config.yaml
num_hidden_layers: 12
hidden_size: 96
n_experts: 192
experts_per_token: 4
d_expert: 64
d_shared_expert: 64
hidden_act: "relu"
moe_layers: [2, 3, 4, 5, 6, 7, 8, 9, 10, 11]
router_score: "softmax"
normalize_top_k: true
routed_scale: 1.0
balance_loss: 0.000198
balance_bias: true
router_z_loss: 0.001
init_std_router: 0.00605
lr_router: 0.0015
vocab_size: 2048
norm: "rmsnorm"
norm_eps: 1e-05
tie_word_embeddings: false
optimizer: "soap_variant"
learning_rate: 0.00706
max_grad_norm: 0.5
batch_tokens: 65536
max_seq_len: 1024
train_tokens: 385200000
max_steps: 5878
dataset: "wikipedia_en"
Below are experts of layer 3 (counted from 0) of a mixture-of-experts language model. Rows are named router (the router's row for the expert), up (a neuron's input weights, with its number), down (a neuron's output weights, with its number) and show model dimensions 0-95. Each number is 128 + 24 x the weight over its row's rms, rounded and kept within 0 to 255. Numbers have three digits each.
After each expert's rows: a language model's description of what the expert responds to; "mostly gets" lists some tokens that are sent to it at least half of the time. This comes from a sample of Wikipedia text that the model never trained on.

# expert 42
router:115094115133083146155143138152092136144164141110136158104130113099092135104118137119163132136105106177118112125161150176162118161156160146133094135162147161129129121127101131098115133147149101083138126116122130115151157122112108156160094115075131141090097078140129150155121109083111104103
up0:125133118144093132103159103150118098134170128077133132144173185128127091088117128125123118154041122154110135153149129136128119159137132124130072083128128123135128122123099130150171146130120178175128132123124121129143143129135130128126115169086108125116137126141127104167124129141124102069
down0:107130124170087145129123153112128125133150157130135127098113128153148128152130133123150101110175084173163135116137145093145076132141127135125169156133141128109123126131116110113116138142127076102144127118139098103085123164123169107123083097126156106158098111067097174132144138152119181140
up1:128128132109134108128120152131085138073114119147102109115132057087116120160126131128135124165156124128145106130110114103160130089126136102139123130098078116133136119138111107146142105140127124142164167144175163129144152128135097121168133129055128121123104169099081142179124154118135126159
down1:161119140135121115168141117147154112143128133130130110132121155115178134112112129135155127125096125123092160155133131115105136146112157162179132128137176174144107119091125149118139111051131124120105074109126108142153134123107111087129119132166166144132133091134154126083115083124067150126
up2:135109109147126103108134097166127127062139126106124144157142115078121103123134120122112140122131159117147092104131130135116103164100106120181135152123155120132086115124129123129079126134166146096159122102150110084168141098149094127160118128153186169097118128129111131154126182130116086135
down2:125162144092168138120135118110131129158129115132127115134104116125118179178105120122170137140118141126125149144093128134136117104138192118149128101084123130091128159127117133132132104125101182150093092161094136139129084133092146148124168151119096119111096154094178159116106075123138144117
up3:094103112135111126123146150155071163127117141129124125132123125128103130119118129112125110135121113146198151161120104096167135096106141122144110121098101112132125122121139091112153123063147117178126130127134142155116106123122177128128145147156131151127177129220145092132139105128115104097
down3:130131050167123113125168145128127146093151079124133134128156149163132093121117093140141125124104154167129092142129121123124115104136097134104133162123163124126124148108113119127126119161078128185154136116120117116154146125172089154111108103147131084167123099100145156114137136095139177124
up4:124144142098125140105120127120107140084112163135115134133124141111138153126151127069135114126116138121115120140143137128116111173123133148145144123131139118100128148183188127127128181115143082088163108065131066128125102136182116194136107126092086112120118134125128119150164137132135145120
down4:117137125155148142136139094096120159146160127106149116100127128165134115150128139140111137135131114140130058130091146136160159133123120087107130136139134117105143164104104140109163124163181126141130130130137121093105125109082166064112144122130103171172124131131176131093089088143157107103
up5:168125139117126138147121121128165063127126139149164182108119105098126090119097118182152133109102169156120127164117119135178124185131126166115158152132083109133150153124165120128156153131137126172113075132118134174140144166133139129107121098130127121139114128133124134173135129110104139114
down5:129082143134195136140130136126123117128125123116128123149130121167180137110181140129134164114121128140136102117159071133108138116119133136134100129122135110122100140118103122132133129142113185108130113170131120186120112122128118107177159127071142145135095101130087124093128092174131071126
up6:112170132114073141116145121123128129140167139106136126127061154137129106119123092125150241111127134138137169091142146147147103139088131147115141112146126127151098117141115106160091119146131119109128108131127129141133095133158144132107133164121128099119134128152128105130071126126179126123
down6:123088112144153131125137090157124114127124146151124144121187083095102121163144087128130119137161205131101064155111125108073149136151117119137108077086099135115141138135124121159143120139133114128149126158162145113117132142087097128138147125140126162153135123114123150152107171125108113132
Whole words after a subject or verb in biographies: after, following, before, during, under, and verbs like join, claim, start.
mostly gets: " after", " under", " during", " work", " when", " until"

# expert 52
router:108087127090114153151127145112145155128141131117149166115077128146111162103090095114118153116117147132093089138163151154182089146113151144151073070116149137124144119099153157114095124121128093126141171115097150096131111122085102138139117144123122145099125148111097160098138126127122144111
up0:124165142069095129155148142125163126124130142136104106123133117141125110098113168099135113133146150146127131105166091128114088165103126129155148101136137156176128201119143114144099113126129105106082160105113120121128145132145174134134101086133096142102121109131148113131164134185101090115
down0:129146110138121149128187136130105167086130105145153087123109135125139104114134123129163105159123082044185092165142164115123138159131118144127100126127114123112069115128141095160120099116121141112139112185098126126131133105126120170125127126156133139122134149164119113153119126135143096151
up1:128135078130119143139136091123086134112138105085123139124078122119133124153192099125177131125116119086101124140158119123126113133158130123125126109113135162087126112168096129118147122129109118171139126117138109135114141128130125128134140184179134171113116122154136126075141148177065141093
down1:074119173141135130140133135130143125171123155155134104127146130138118116140135199100135132121163142089095124128120073208142120136128109113116108115123153110144143122081128093129129152120103125125110141176096143095146131161165054131104122101127121128127108131142105159120132142126122130129
up2:132101154082076158122142122112144135164140152096167105128208155106126154142118136158141138137159130120107191122128146112147111172162124119135142110109106069134165130120175130140161139127126118128144135116142128165091129139159118096152107132165125122119117117138099137091108113128126118099
down2:132132125140141127154122119111085138117123130154111137105074127066181130130119161124126124142114098123137147119145112132093120103133092142126129123131190156133129134133125142136116125061124158086157186130145126142112111077127128154121157101104122079121123166129130159163132125130109161182
up3:090151147151167132128180126133120094152092104107121133101081112121189109116117139108134167107167141192141134116126127096112111093128144113086137151125179137169181119127135099110091122123139100115161147136136116184113131113103132151141094154143117148125129144121125138148105151127130120132
down3:105147104141119131132091161126126200125107138136141114124182125118110130133174162135122116151100116110122150139123106128109129158109133184138132060130109133132117150115105110121129096138083155175091123121137126165127150131149131124120126059156158098133097083132137106132129126115163118157
up4:126109085165081162119153126104129126121116125135141170172149156122089132163098138074178128129129112128111136090125125132142135123119121127139125129152137138127174122122160094166120106129150128110151097114098097164113153132099117142120133114117124188135113119111126117181153121203160141131
down4:138131142110134071128131099111127142102128145077125164132097161104175141156131144188141105142149125119099145098121159128149166123129128110128155098107140116121116145144153103116129116138080126098134172176162144127152112084143142119131100113097133138132154164165097123124114113079081118144
up5:158135118151126097130125116084130072114123128165142175162129118169134127144171139134108126146083111134094121126099121089130127126130077125165140121154128124096141168179128103174130142143096120126150129125100089133159135111153188109135093114113105147124092119157129155125104173122127140121
down5:129137131117150109126112129105125145105163143144153145170190122087132116145104109134115135121186140113125112127117119135136097099127138087123063131112128151107155141108135126091124089105123100146105113135115212141127128138146119123164123122130117131150153129135119198169093133131093098134
up6:127142127193107167131131146076103092129118149085125166136174148178073160121120127128129123144115109117137135114138132131123133119154132117131117106123120103116112118093145146115103186114102128122094091145138112106120144134100131101173123102129129158159099166137117101147157126112145058132
down6:109126140102126098074108093146139141090109130110149128136077128159193160131132152104153154117151126161117129157111134118140139118104117160128158126097112122129089188152109147138156113145118094114143130091137128153130121158135054126130096128123109137125096131116138135174148162162117129098
Word-internal pieces like en, ul, or, da, as in scheduled, regulation, Montenegro, Queen, plus name starts like Al, El, Val.
mostly gets: "ul", " Al", " El", " Val", "den", " Peter"

# expert 35
router:104124092119093124187125181119118137153131128120160132087117141146140137093104126130153164122102141180122095126134157159124094136162155135153116081149141151073148101128117146087124120115154127085177134125112128146154117115102087132146114098101133160119114134169097128097141119109114122118
up7:118111177128118096126128150151151108128188110151110139137166111110189136127139128152130145151127145129125154114121102115145108145145146128120119116174091137125113125070126129147106131118043129138133128140083133131147127138155125123130127087167121087128135119105080119166175133123124126077
down7:148096093146093138136130126130118121127090156143125137107148128139118129109119133098118146113133136101158155112144132139093140065138103127127113125097145121109171190162141168121124097143155141122110057122121125068084100144096155167139143149109128118109159143139129144165120167145127134167
up8:114144137185109147116184132124089143119130140197119127120115121098151089128145146143124129117130125105126143120112140133143115159100133164149142131101053130136133139098142142123091074135169145110121112121146111078153120158123131134130142111113162123145132131118133137139138114130120218106
down8:130130131082126168100050137161151126128143126129119153144104126123114196143107134156130131122113128086172130129127155128113067148144149149079102128103165130117138113114168121139103135119125148117122131090136140136140132123115150136114082145113151202088112132101131166108115133138126128129
up9:129116106106125178096144167130123142106120122099127121112136122152172114160178124093123065076127091126124121129152103114138082141138115120104129127150123132150121117130078125139149105129151099131153165091128116136148119125164118109138152110126139143121137129175105129080169152090142156071
down9:117104088112148113131113136155139125131117151129124112072133135133132107126210130134153116113067115163107136151139130129106125106133165126154136118134129140128111115167127075159145128130138171067139131107085134149120125142114106114133123136154106122149173098170148131153124146154081132078
up10:144137148128127130120096104133158112113128145131159097122136133130133112119129160092078190144114130109126140172068104122143170163163087089147132125158125155137111120119067111142128140128105130089128141113132104115148127140131176142121099132128149150125122105161128191114142126096135070133
down10:115120127084116129129153150137075101162203123141132139131150116128134133160131128118135125123145119124118105079173114119132094102121145133083125139102139139114161120157158125127105117137128120171127128190124129120065068130127093131136136145118105109149132142143148066150121165137134162116
up11:119133119123129138041159116125135120152155124086112094085118127108106135136120140179123130166158129107080170122147103175144094131067138136128094132133156132135166126126114139130104138116155168109126130116108133124131136117146126104186090126117125101134118117091115126154160159163127139119
down11:135062152163124159050115097144138127124147110144113145157129131091110108135118096126168132133133125151127125145124132073144128124087108196129098117144152165135105119105153131139170110144128117130161155128141107092145173130128138111085083109130134141129155107122145133168132136114125131109
up12:087120159106168117131129128161103159165133134132123155139133153108096127127131136132123125155137095106140144175118125116175045135096115141095158115129069142112125143147160136135132151119104144108140121091110107147098134117120142131117109108129165120162113095123053130121132103089136147156
down12:098149127087119146127108122108121150138152145149148138129139105093113124125153116118130158129121115119120157131097141124125110185134106141148151094153207140119119134074133160142113115082082123163130132120089159095153140105125122082063148130108165126165118130127141131114131174135125107153
up13:144156143137139098107125111152126134094079068138127114126167143108093113091126184113142127156117103115136150091130135217136120160129129134120163155103118143131116122139109094135106103130127134124149134106161173144121132117119117143109105150171116127128136171106129142131129072114105088143
down13:106117118150127109149131115165094134128122120090175176178152107159126120109113120118129124096129143169128078151157130122190137080141142126130104111088142124129117134095099130099123196128126099148096102133129142114133131089144130118151122113133118134107099114128168113129126139199153129128
Standalone numerals, mostly small, in sports scores, statistics tables, semicolon lists and dates, e.g. 2–6, 1–6, July 1.
mostly gets: " 1", " 2", " 0", " 4", " 5", " 3"

# expert 11
router:115108143115128150136107156103125121150198143104152163120126108119115075111124114086145156116134122123117114136157140156152104159125145130145105122150138146102162109112157166113084120102121091117142153107100141092161155121077119138114077123098157171126112144144105193125117102120126130109
up21:152073130173116134145126139136138121125134115153116126103152072110147123125116152125147136096100142125101102179120144106136143153130110130128079138132156125133131094150161132108133133153165151129127090130096135186088151109118137130153115139142121088207119126137137125106139200126151145133
down21:129114114099182143064151101133115134106120136138157156164125161133157142125112152131129121162139165103140120072134124126126110140119140144111170127132154138135157195083144128117128121073130105125104133120111142141168129134083110130145102136108130135091128077152127150142092093119087140146
up22:119132120097123118129128089129123162125161141103140116192125119144115128118147130137133132170137127116130149126187107081111135117156112132074125120132106131138179126131135126102138107127103120143143137099122118126127098127140110119070159095081109113114166134117156118095187051129162126136
down22:130132125165125131085125094121122097117132128137134114099108137111111143117137131109125107126130156111119107098114133126111140159130156154144130126100186122097111134143164154144115129147148131136159126125120109141121129150134132132128132208150071105094087125108115102119104170133236127115
up23:107171133109115148140170128130103139170151136092120155121164139076128106117132116123109124150127153109167067183125108128131131086135130110149106087101150131119119111074134153061122119129141127115127130133131107112118098120132097109099117147140126156150186099135108151149121123097138140085
down23:117153138080128112108083096127163094155124125111143105125132099128139109141132108144122169163099122165128157094135112097090146139081137119163177125141136098145123099200112128187068149113111160116151126156104112127120161119128122119135128148134133135116128145123152102129128150089120146156
up24:167133192110108122124131099133142172133126129150140167172140111082127151088178127112131125123064137103129098117102121116155129141082164109130135147128132130133146120111147162124129129132093129119180107113172128149117110104127151143148134136108135130119073112163126122077105140117143149171
down24:129063098144134137140129141078140128129114129114120112122137120145136123125130148112112177115213113141114178123141125135122120119129122108138145140115058106106105106140129125122106150180141115152113141129135146108098135187142107118117132105148152101160132138091133182102131161119150131084
up25:103088131106169105136155091163103126103144112135127136109121133139161106127131183159124137142143131119129146152151134115111174103129120133119115122152130101155082072125114148132170185141115194114141111120107132155157125117170138155113096092103125135148110134101114145147136130084083144151
down25:142140135134134119105104138134143189163131116134127137170128159117129096167120096109133118128131107135124090157103139128137131137107144114128106108114127136149158225112125123104099103133059101115095124147122129120124111182117110073141100135134132165134161136129134138074131147163129125121
up26:140128143167129104159126114155143131117130168144137124100140118129140144092151140124121125083185152129139129142148115127121106177111150112129107183131182172127098123127071124111115149130129146137140092133061112153112143187115139110113115140120154141119191144132086097125120144116131111137
down26:138115160128120099110145164143163091143132122132056133127119133105102127144145159095157163166131111104139140113128128137133110134167105128125123072175144087099167100145154139095162127106118111151117131148144136066148128106129132139126140143124134153159108128086096144086125088138148163130
up27:135147113130131115181123132081151092155174104116126098140123133126133109121140125111111124136168094114140127166119147129136113141111099146117184094108124126131121174130111101127116099124113126121132114073151159121114147155124096121161130146064132069130129110115117137140123124208121160096
down27:135095101073132059058124129167146142142119159130170124118117139105132105111096131130125136094133129142135130144139144134173110115102142139123099194090151133164123092121143121132131116162133116134125121120120147129137105147130120193154130101164087140153105171134091110127129127136123133145
Inner word pieces of foreign names and place names, and of some long words, e.g. Assunta, Futuna, Mississippi, Spanish, dysfunction.
mostly gets: "ec", " Val", " Mont", " commun", " San", "par"

# expert 14
router:132096135120083142142113142160118168111127121120132149101126105128126133127114130129190176082087141131068127134134168148149105155151156121150099140153132139093142093118109184123132118127123092122129131119060131125144160119136131129147110113080171160105113107150087155134130103118115108125
up7:095100130138120120131137104142118100119143140108140132141073184132136132134135124124133128118126127118161072121086122141134134119118149135161137142106129127129128171160133139120148128117112117165143093132143103182089152114129134126154181128111113158177071163139128140111039153143143145136
down7:115152122092100067137126109092128115128067128127104132114212097140132139128123132129124140125120155152119136143118112137138121151088136122096136140160132131066147146180155125141158108160175165130117141113129148128132109126083186128139110129116111133079127121117130114132125121142175123127
up8:085111154163163135120156116139116123120135103120125128095049095119121101132145155147126128138170130098150121104154128142129108104070108140140113112127120151072101174130098128182124130081139113133119137100060121129125137125155118118140169156132132150127143113123114123108147093145112140159
down8:131153102155125076157151184128122165132119097120117123129137133133123119131125135155106129111109166093102155119147123115138075142140144128090091185175144115125135093088126122079173159142090122128138119086163109145144137157185103128134107108133149095103127155147110126119117130135145125111
up9:134130164086124167098110102139113127135140142099140091107084152148082127128140135153092110160124131157102142152127123132124160119124077168141102160097128132140103050184071161120116114099131128097142100131123125122129132130130137109114159099149122135127125158098141143158136098151101133143
down9:165127113115117189152120104122116130119135075130077111079157131136160131137139146150095049107134116146088143091136123101105103125077132126165125138128174138149136148092132134112145103148131143114149100124157141134134148118130146101109081168157155137147160132129139161121130125110132139138
up10:155156138124125149117118154128129121114136106126133157081136169113162128105133175043131147130110050160076138131139151148105126158118129083099136143102161141166129126113144124115144110103150151129121127100086127133148145090104128138111135154126095128120125118168118144134113142102086110134
down10:156129147131127149135078131110163120119148084117151158183180154128114137102125092160084152124124154150170106122102115114110155091164125128122072116134122147116131152153109128136138127160137073102117132150115095131148140093113133150130111123118115069121120156120155129130119115143183097118
up11:146122160142122117119139129136130113120084125124122142144147119140081126088130121115183145078136118122122141110119109156076082159148167128119123080148137097141145155112120152079125128130132141125154136134120136134125157092073125105067125131104159158195141125100120179129145131137128104119
down11:135149173123133136110128154113127163130110142120120123149136126160116115104091130117150128167119120148142130095154114171122110100167080123147108134095115112136143112184092136160128123118127127131082163107137129164097130130169102097161174097106151122120148137149093089064125127128163136087
up12:105096083141136169184122154125144134166109121118139124143146137124098171158128148124101121095099132129128145129128126120138111124141160135130111119153167160120108135140100105141129096132112157104088086136128136121068186076166113143145129148112145153158132171135125126132129160159092173099
down12:116156142158125119123131116130124140155128172122138068116151116119128143122141124139110098118147144107107140161156131136123062107121138141125110162107150117109098089148118122165130121141158087167138113083127134104138131162089130090117120075133108137111163130146134107170124131157136103211
up13:155083186109200139121106100139078199114126164124069104111140138131087130119123092140105092132119150092127151148179114107144124115148154116107137114125128139146116120105126170154089150127155161139126106120129129127127130111084101122159128147118121121140134155130134118130137127143135153112
down13:126102138134118138106146092099133094146141128165138114097102126175129081111140176109132056125123163124121132103128143154201153116101126121086195189127127162132098120115134124131128097141149137093148154124128140128084121125119150122130129153087124111155139119121139117135117135131112153129
Inner or final pieces of longer words, often after con- or re-, such as Rever-end, curri-cul-um, Cont-est, bi-ography.
mostly gets: " author", " Council", " due", " Education", " Center", " leader"

# expert 13
router:104115105103111123191090134126117159140165155102146135110136110138092136112133134122133173090130158139107112153158137130165116185146143138142123110158151183082178069122117139103113111129124135092150156119126133129153127128089099117153124104108138128115097135179121160140140116112118115107
up5:035096095096124129127149134174141135133142109099158112126196099133135131119123131123138100157141129120137123128137091149116136123094126135131127121132158140126176127101135140165094096132117114105100184164106134140129097144126115124131120086150139152104149087109122151133131140099180111142
down5:174180147147138134141110128123127088126126143110090138141064126140164128136130130099127149131078112109063149131133131117109115148142141131124097106158112124129078131137129125121161144118112143160125115098178120099130180177130125134121147104142124109127112124135162122154182143132089123073
up6:149088123120114096101057132152117126133112165116144142171155107116117128149122155120130103120127138166021146167159140134105112135153112119155121108147160153090092153151140162126141129139142136121127147121120130110155107150071105126145128082132147131153109146128130139135134136126115147121
down6:119182139139117149155153113111154130173121094139153165078090119134125134132139120103066143101176149137192125113101099133090120154107139125105167166089119120123147109102131103166106150120098137156120135148139136147087145108153136114127135121128115135099139130126087116124140105138166093127
up7:127107094137145132128109138134102069157159228081145148128125149118128136132125136110113109117148127117131111127161137144081076138072146113127154107131081102154113141131126156126136111164132111116165171122105114148125130138107164126144123151120137128153110107130117155130156154135139103168
down7:114153135129111084108128142124171163130127060181130135117110041152111127170106111147115114153145124139141152128114122125137145153168112126156110191137164112099133095129119091127123110143123129157119133127126143129146157129172122120101135123149116075130118122136150136147120099121093090124
up8:142134102150139099133108139126131106129154122089133127154091140101101120132176088130139146191118119127131123103127093133113128112200110116102115117130173086135136130066128138138143115128111137117149120113148126137124150157117160165082112149135157104123091112133144146161160106125141133056
down8:133125126143153137128138098158129168144120095122117041115115089145122140112147144127160087123088115099089123154128123116162140121132142151141113085164096132168166115141084146101136116110149145152121160174149149121158125128104123125115125140134136123084126142125133104121146157123133177069
up9:122144118127130112166128126142103109119095147144086134129154139108124124119107145161135122129105114121105142142107171101139132149162120131094102143148104095085164123117163129143122128170147090132116133119121099147169116107140124176134115219119161120154122133173096173143121159144083152106
down9:141165134108081125111124121128109115131117107194176114169133152162133157140127128147135127077118148149125139112113115109124151127114118136138123145121119145121137144170119183104115104121170126071142102136101129153145091116121190131157090113145140061105114131137152140092104111111121109134
up10:114109161150127129121127112118116125137123146114172110128141137100151141115114139071174129119176093087142139093109109119108137087138123129143154158110122103136025152128115120127138136123128155130136108092088141121142144154135120124099135137173102125177172124141150102127115155124107164122
down10:118126127073177130104145140149137117136129106165122121134112142128122154152136137144072163163117156128135094126137133132166107134133118115086132123143114135120220093081136133130138135102112108113140136162128125165131139164124135140184097125072129137119089127101085120121126129135090123119
up11:102121159120135135122157124108100086088150119145161114151170102145135133120143118123059136145087128072153084124112185120111106133080120138140137136140137165131118113100145124129128161121134113143138104091114098092116138102155132134106120171130130167160145122156130130113118107175088115160
down11:128116127159063141139079109118195114134138103154138153098094179063117157126154173129135114159133131133131124135129111144127144120134179102083130148155121137092177160128131112137088111083133166101123144136126110163135132092098145135123117125111135113121119129122111129160148111123126118135
Single capital letters starting a name or word, mostly people's surnames and proper nouns, such as S in Stahoviak, K in Konda, M.
mostly gets: " M", " K", " D", " S", " R", " N"

# expert 47
router:144093130111106147155111131192098113138146163096146165103128122163120147083086103108140138115112128133096115144152137147149109127181099138163107106153178120086171116119154144111116122081145103115134125153104141132120133115116112149152099120130163132076098091129111140125114107106141105098
up5:130116126104114104120144132111178128100123091125126153123105109109099126115139178119137147116123120092136125116141120100131139123086140110223084168121145132135137145094114175099137121112172109113153075124158140149120165135106132102134157133138128138163147141121124118123084156144076124143
down5:134119109129128129084116103114110135140062086115117152126190128134108114095166111162130079154167130122130136140131121104140109125153122087116154087132148127170124130191138147101146154134093133120130107136094131107122083115099118150123129167155128135151175138129166116130140128133135105174
up6:139134129130105150126127099117078131129110130124128105158168089128163131079106101119121138178144125140116147141119066163152088133116127129144123116141131136144129138184120156120127125108127163140100129142112136179131134129132124098191073120130140163123103115141132135043126142107113104128
down6:121124188090133093152084126178134106127155142126103172086132134118128120146120136123146124129128131134141129099178122121138118112115082122107123137145156160148113179133104095128146116116083093130129107129124138144152103113149124142162140148106127130121135106110116130203195121096114094100
up7:148112109121118112144082135165134156144118134122136127115113125142141166137129119079101125130160132135112172126079128115104127131157132122113113144140119084175150119120170118137126125103158103128127101077128123099126087100171142077132124168118174143151120064136136132125184133114157111166
down7:046097080146127141132130142154107145113108123122136105132111159149164097122109124146150131127134150125181080129159124178131141138088133096127126162076148131103092120146119138128169127115090138154142174129165145114139130141134153115091134120113121127131130130131137085179091130106112135131
up8:126126126165158139131129123123164130128126087136126214117127102122130114102099179142141188128114127121133136112103142181148112059136116105127164130134128064122124070126116157138089130123124119116129095122101142179123114104126121112123141135087142133113141125103126139114141130102143135157
down8:117151138123121117159100139138097145132094180107160105129128132160075137145123107082099110151088117130153108119124123098132154151135141125120131155157103116156124133134140121160148128128144109137126167126180109129150127101073126146128087136135147106124065188132109132105152160088159138096
up9:145114126075095157115130084157130107119098156136113148092136128150123168144125149118165192111129117135077112137121180175142138102124086141122142101116147102108135152135132130183170066156116116134128130110115126116149122121113100101139133109133125133112101151163143087126147150125122094137
down9:114125126130131087152167147113131125139134099129129115182144153154103134114136148096144151121145130065140109104127071167110064130112127139204155114172122121120138123143119115155084126131109134125130150132139103113111100126113135132123112120160158144124111086155091142111124175168137109140
up10:143133130121133116117124140083093122127131183125110193150128120171131112140134152128194142132129107142129127164204120094135166055105153157105096088115150110120129109147127114132124133146105128124100132150125143153142132128134104144146120135127107124130066123127130118147139182146136113128
down10:105152132132137126135125112100133137137153128112130128097156097131140131151115124134082084131168111121138106139139111127150135122121127200129138126123129114149113095136118171109086121075100118185117135052144154145117140125064120139139136138157137181130143159101110092173139129145119128141
up11:093089099143124119122157133129117100120092152131125150109087153124146129099136118111125150159170137119180129123132192130144112128108141148093151131128112108164140118129194165129094131091096140127125118114120202134113136147133101110137116131090120122116129199127145099163135151118126110126
down11:153175116098068122099112120142089119087129101127121120200149109161128110121131101119194126126127117113111109117115145147127195126113102078097129135108156115134114115137078151146135134122161159132121140135144164151128123136149143117146129141093101136178121173118128129146129125116107125126
Word pieces like 'and' inside abandon and Bandera, 'd' starting words like drier, and capitalized War, Ad, Ab, Har.
mostly gets: " Har", " d", " car", " War", " end", " Ad"

# expert 39
router:134122126105149099144121145127130129110169142095141144115120130143128113102107130126129156136112119145104074156125130135116099153139136151115104134146143126078118108098131142099108109111166072113131151094102117125191184126126102137174125110113177176062103134149133157108136115085137149134
up7:117136082099124143131128124152131128128127164130152103174105125135137119197124164143145134148088124118119182130140127105118125114130154124126130174127135133131135108087178141121125035161175147142131093129125133147110162156129115132120147099087108113115111124158133141092142089136145124107
down7:106111125127125121152135141148115174157092132131123127122173120139096118074136155129093127179164180158149092152118111135136095124146100127129078102112157127133139180121111113134104158100106095159171126130170153123153080115129132113116138134125124122137127101139072119131128165093105135138
up8:182147121088136139118139174129138117114174128130180101112107084099149173131116118124074136123131106127132128117093133141162159141163098125163136132189152143114115097124121145123114130145141125141113126110141085128091117115123117147144087130095137067162139111145121140155133126186125110130
down8:094138158121132133134099139157165083045103143125157126107121135135062125116138137088155129126171128091116126141153118139120115174131151158103086157100136139135126124127140145143139105072123142127159126123110124150142113146145081107155122094167152143158130127169122134132149106138103121108
up9:160133136136146121158117136128184137145160176113128198127161150144140108135111080140135122094124121131130131130189108059126116132121125128130097137154138136128100105119162111128102128058097127136174130135127165136150132075121126119126134150138158111119125134119110133088133103087132132139
down9:144126123095139097185159165118138117087150091092153128134157124127107116124120149108139142154125107111116159132131129127129107092122136145128138101118128128068086142120131096124100130081112121159108114133136177188140131115145112118125163152130126111126185140094171122109193143139099118139
up10:135106128140075137128110124158153149142124127158171118173116097132145105144119135076083107123062111075147130163133157130141119144095127116145134117111128124175143133119135150122116127124137146135122144108127096117111074131105138096117116142118135133147115148103163137131174204171145122110
down10:113146082134138135109136115077123162094102137120106146130136135082143196186128081172165153161123134129123128152149113156126125123170155120133124111131135156107129092143140129153119097130107129087127115128135139120137115057156166124134080108093140128145160143124102140125122127096145126114
up11:145128115126151079140119118110128125133142123149140131140090108148110183161114148141107083140146169129096111141149169128139089082145112092124115136142133095127157161118126128121161126114132133110147130127149152104078119107089126134120087091127134152126117124116093079128153106110106088205
down11:139117127128101134125074102080132134130113111136166169167066136129132159130122114139132089158121123126139105119131146123127151090138114156123099128160114108128110172153128100111132126133105124144120119123124087132145113177173171146119101157147128105146181129096144137160138063085134140147
up12:125101118141156130162161129110146128124117116168145145121160116184129126129088098126141144124120128146116135167152105181090095084102117132086156081082154096137112164113099122124154125161093141131150085094106137125174113130152133134138123085157132139129079113091107138127149130129128137132
down12:129149155107115119149125126120129159128120123157093103133113097147154104115101151084098128111175130151140123124122111132121150175129098087150123168133107188132115140135137112161180127146101121125131124154084115126117113139111166140147106102096094133139062168114172127104140133167102098148
up13:142132123145088156123117128113117128081128161156146118121104099119105146142138132169153126118133130165072128148111116112140189125155116133152136128109104110163122125160132125112097151143194135127171102125132106173127123093126113096164124084148117077125142151147133184176137133132149128133
down13:131102169138143153132155129193096117141135121114192130129128140125087114116169084077107119093113095134134149129119148073122127164127173134127120116130119137122127129123126133149122117115097144129129184101142125164131107128151065135129134154106123100096191132116106131136152124146103136112
First pieces of a new word split into fragments, e.g. le-ase, le-ather, le-arning, ph-one, pi-ece, in-ve-stments.
mostly gets: "£", " we", "×", "mark"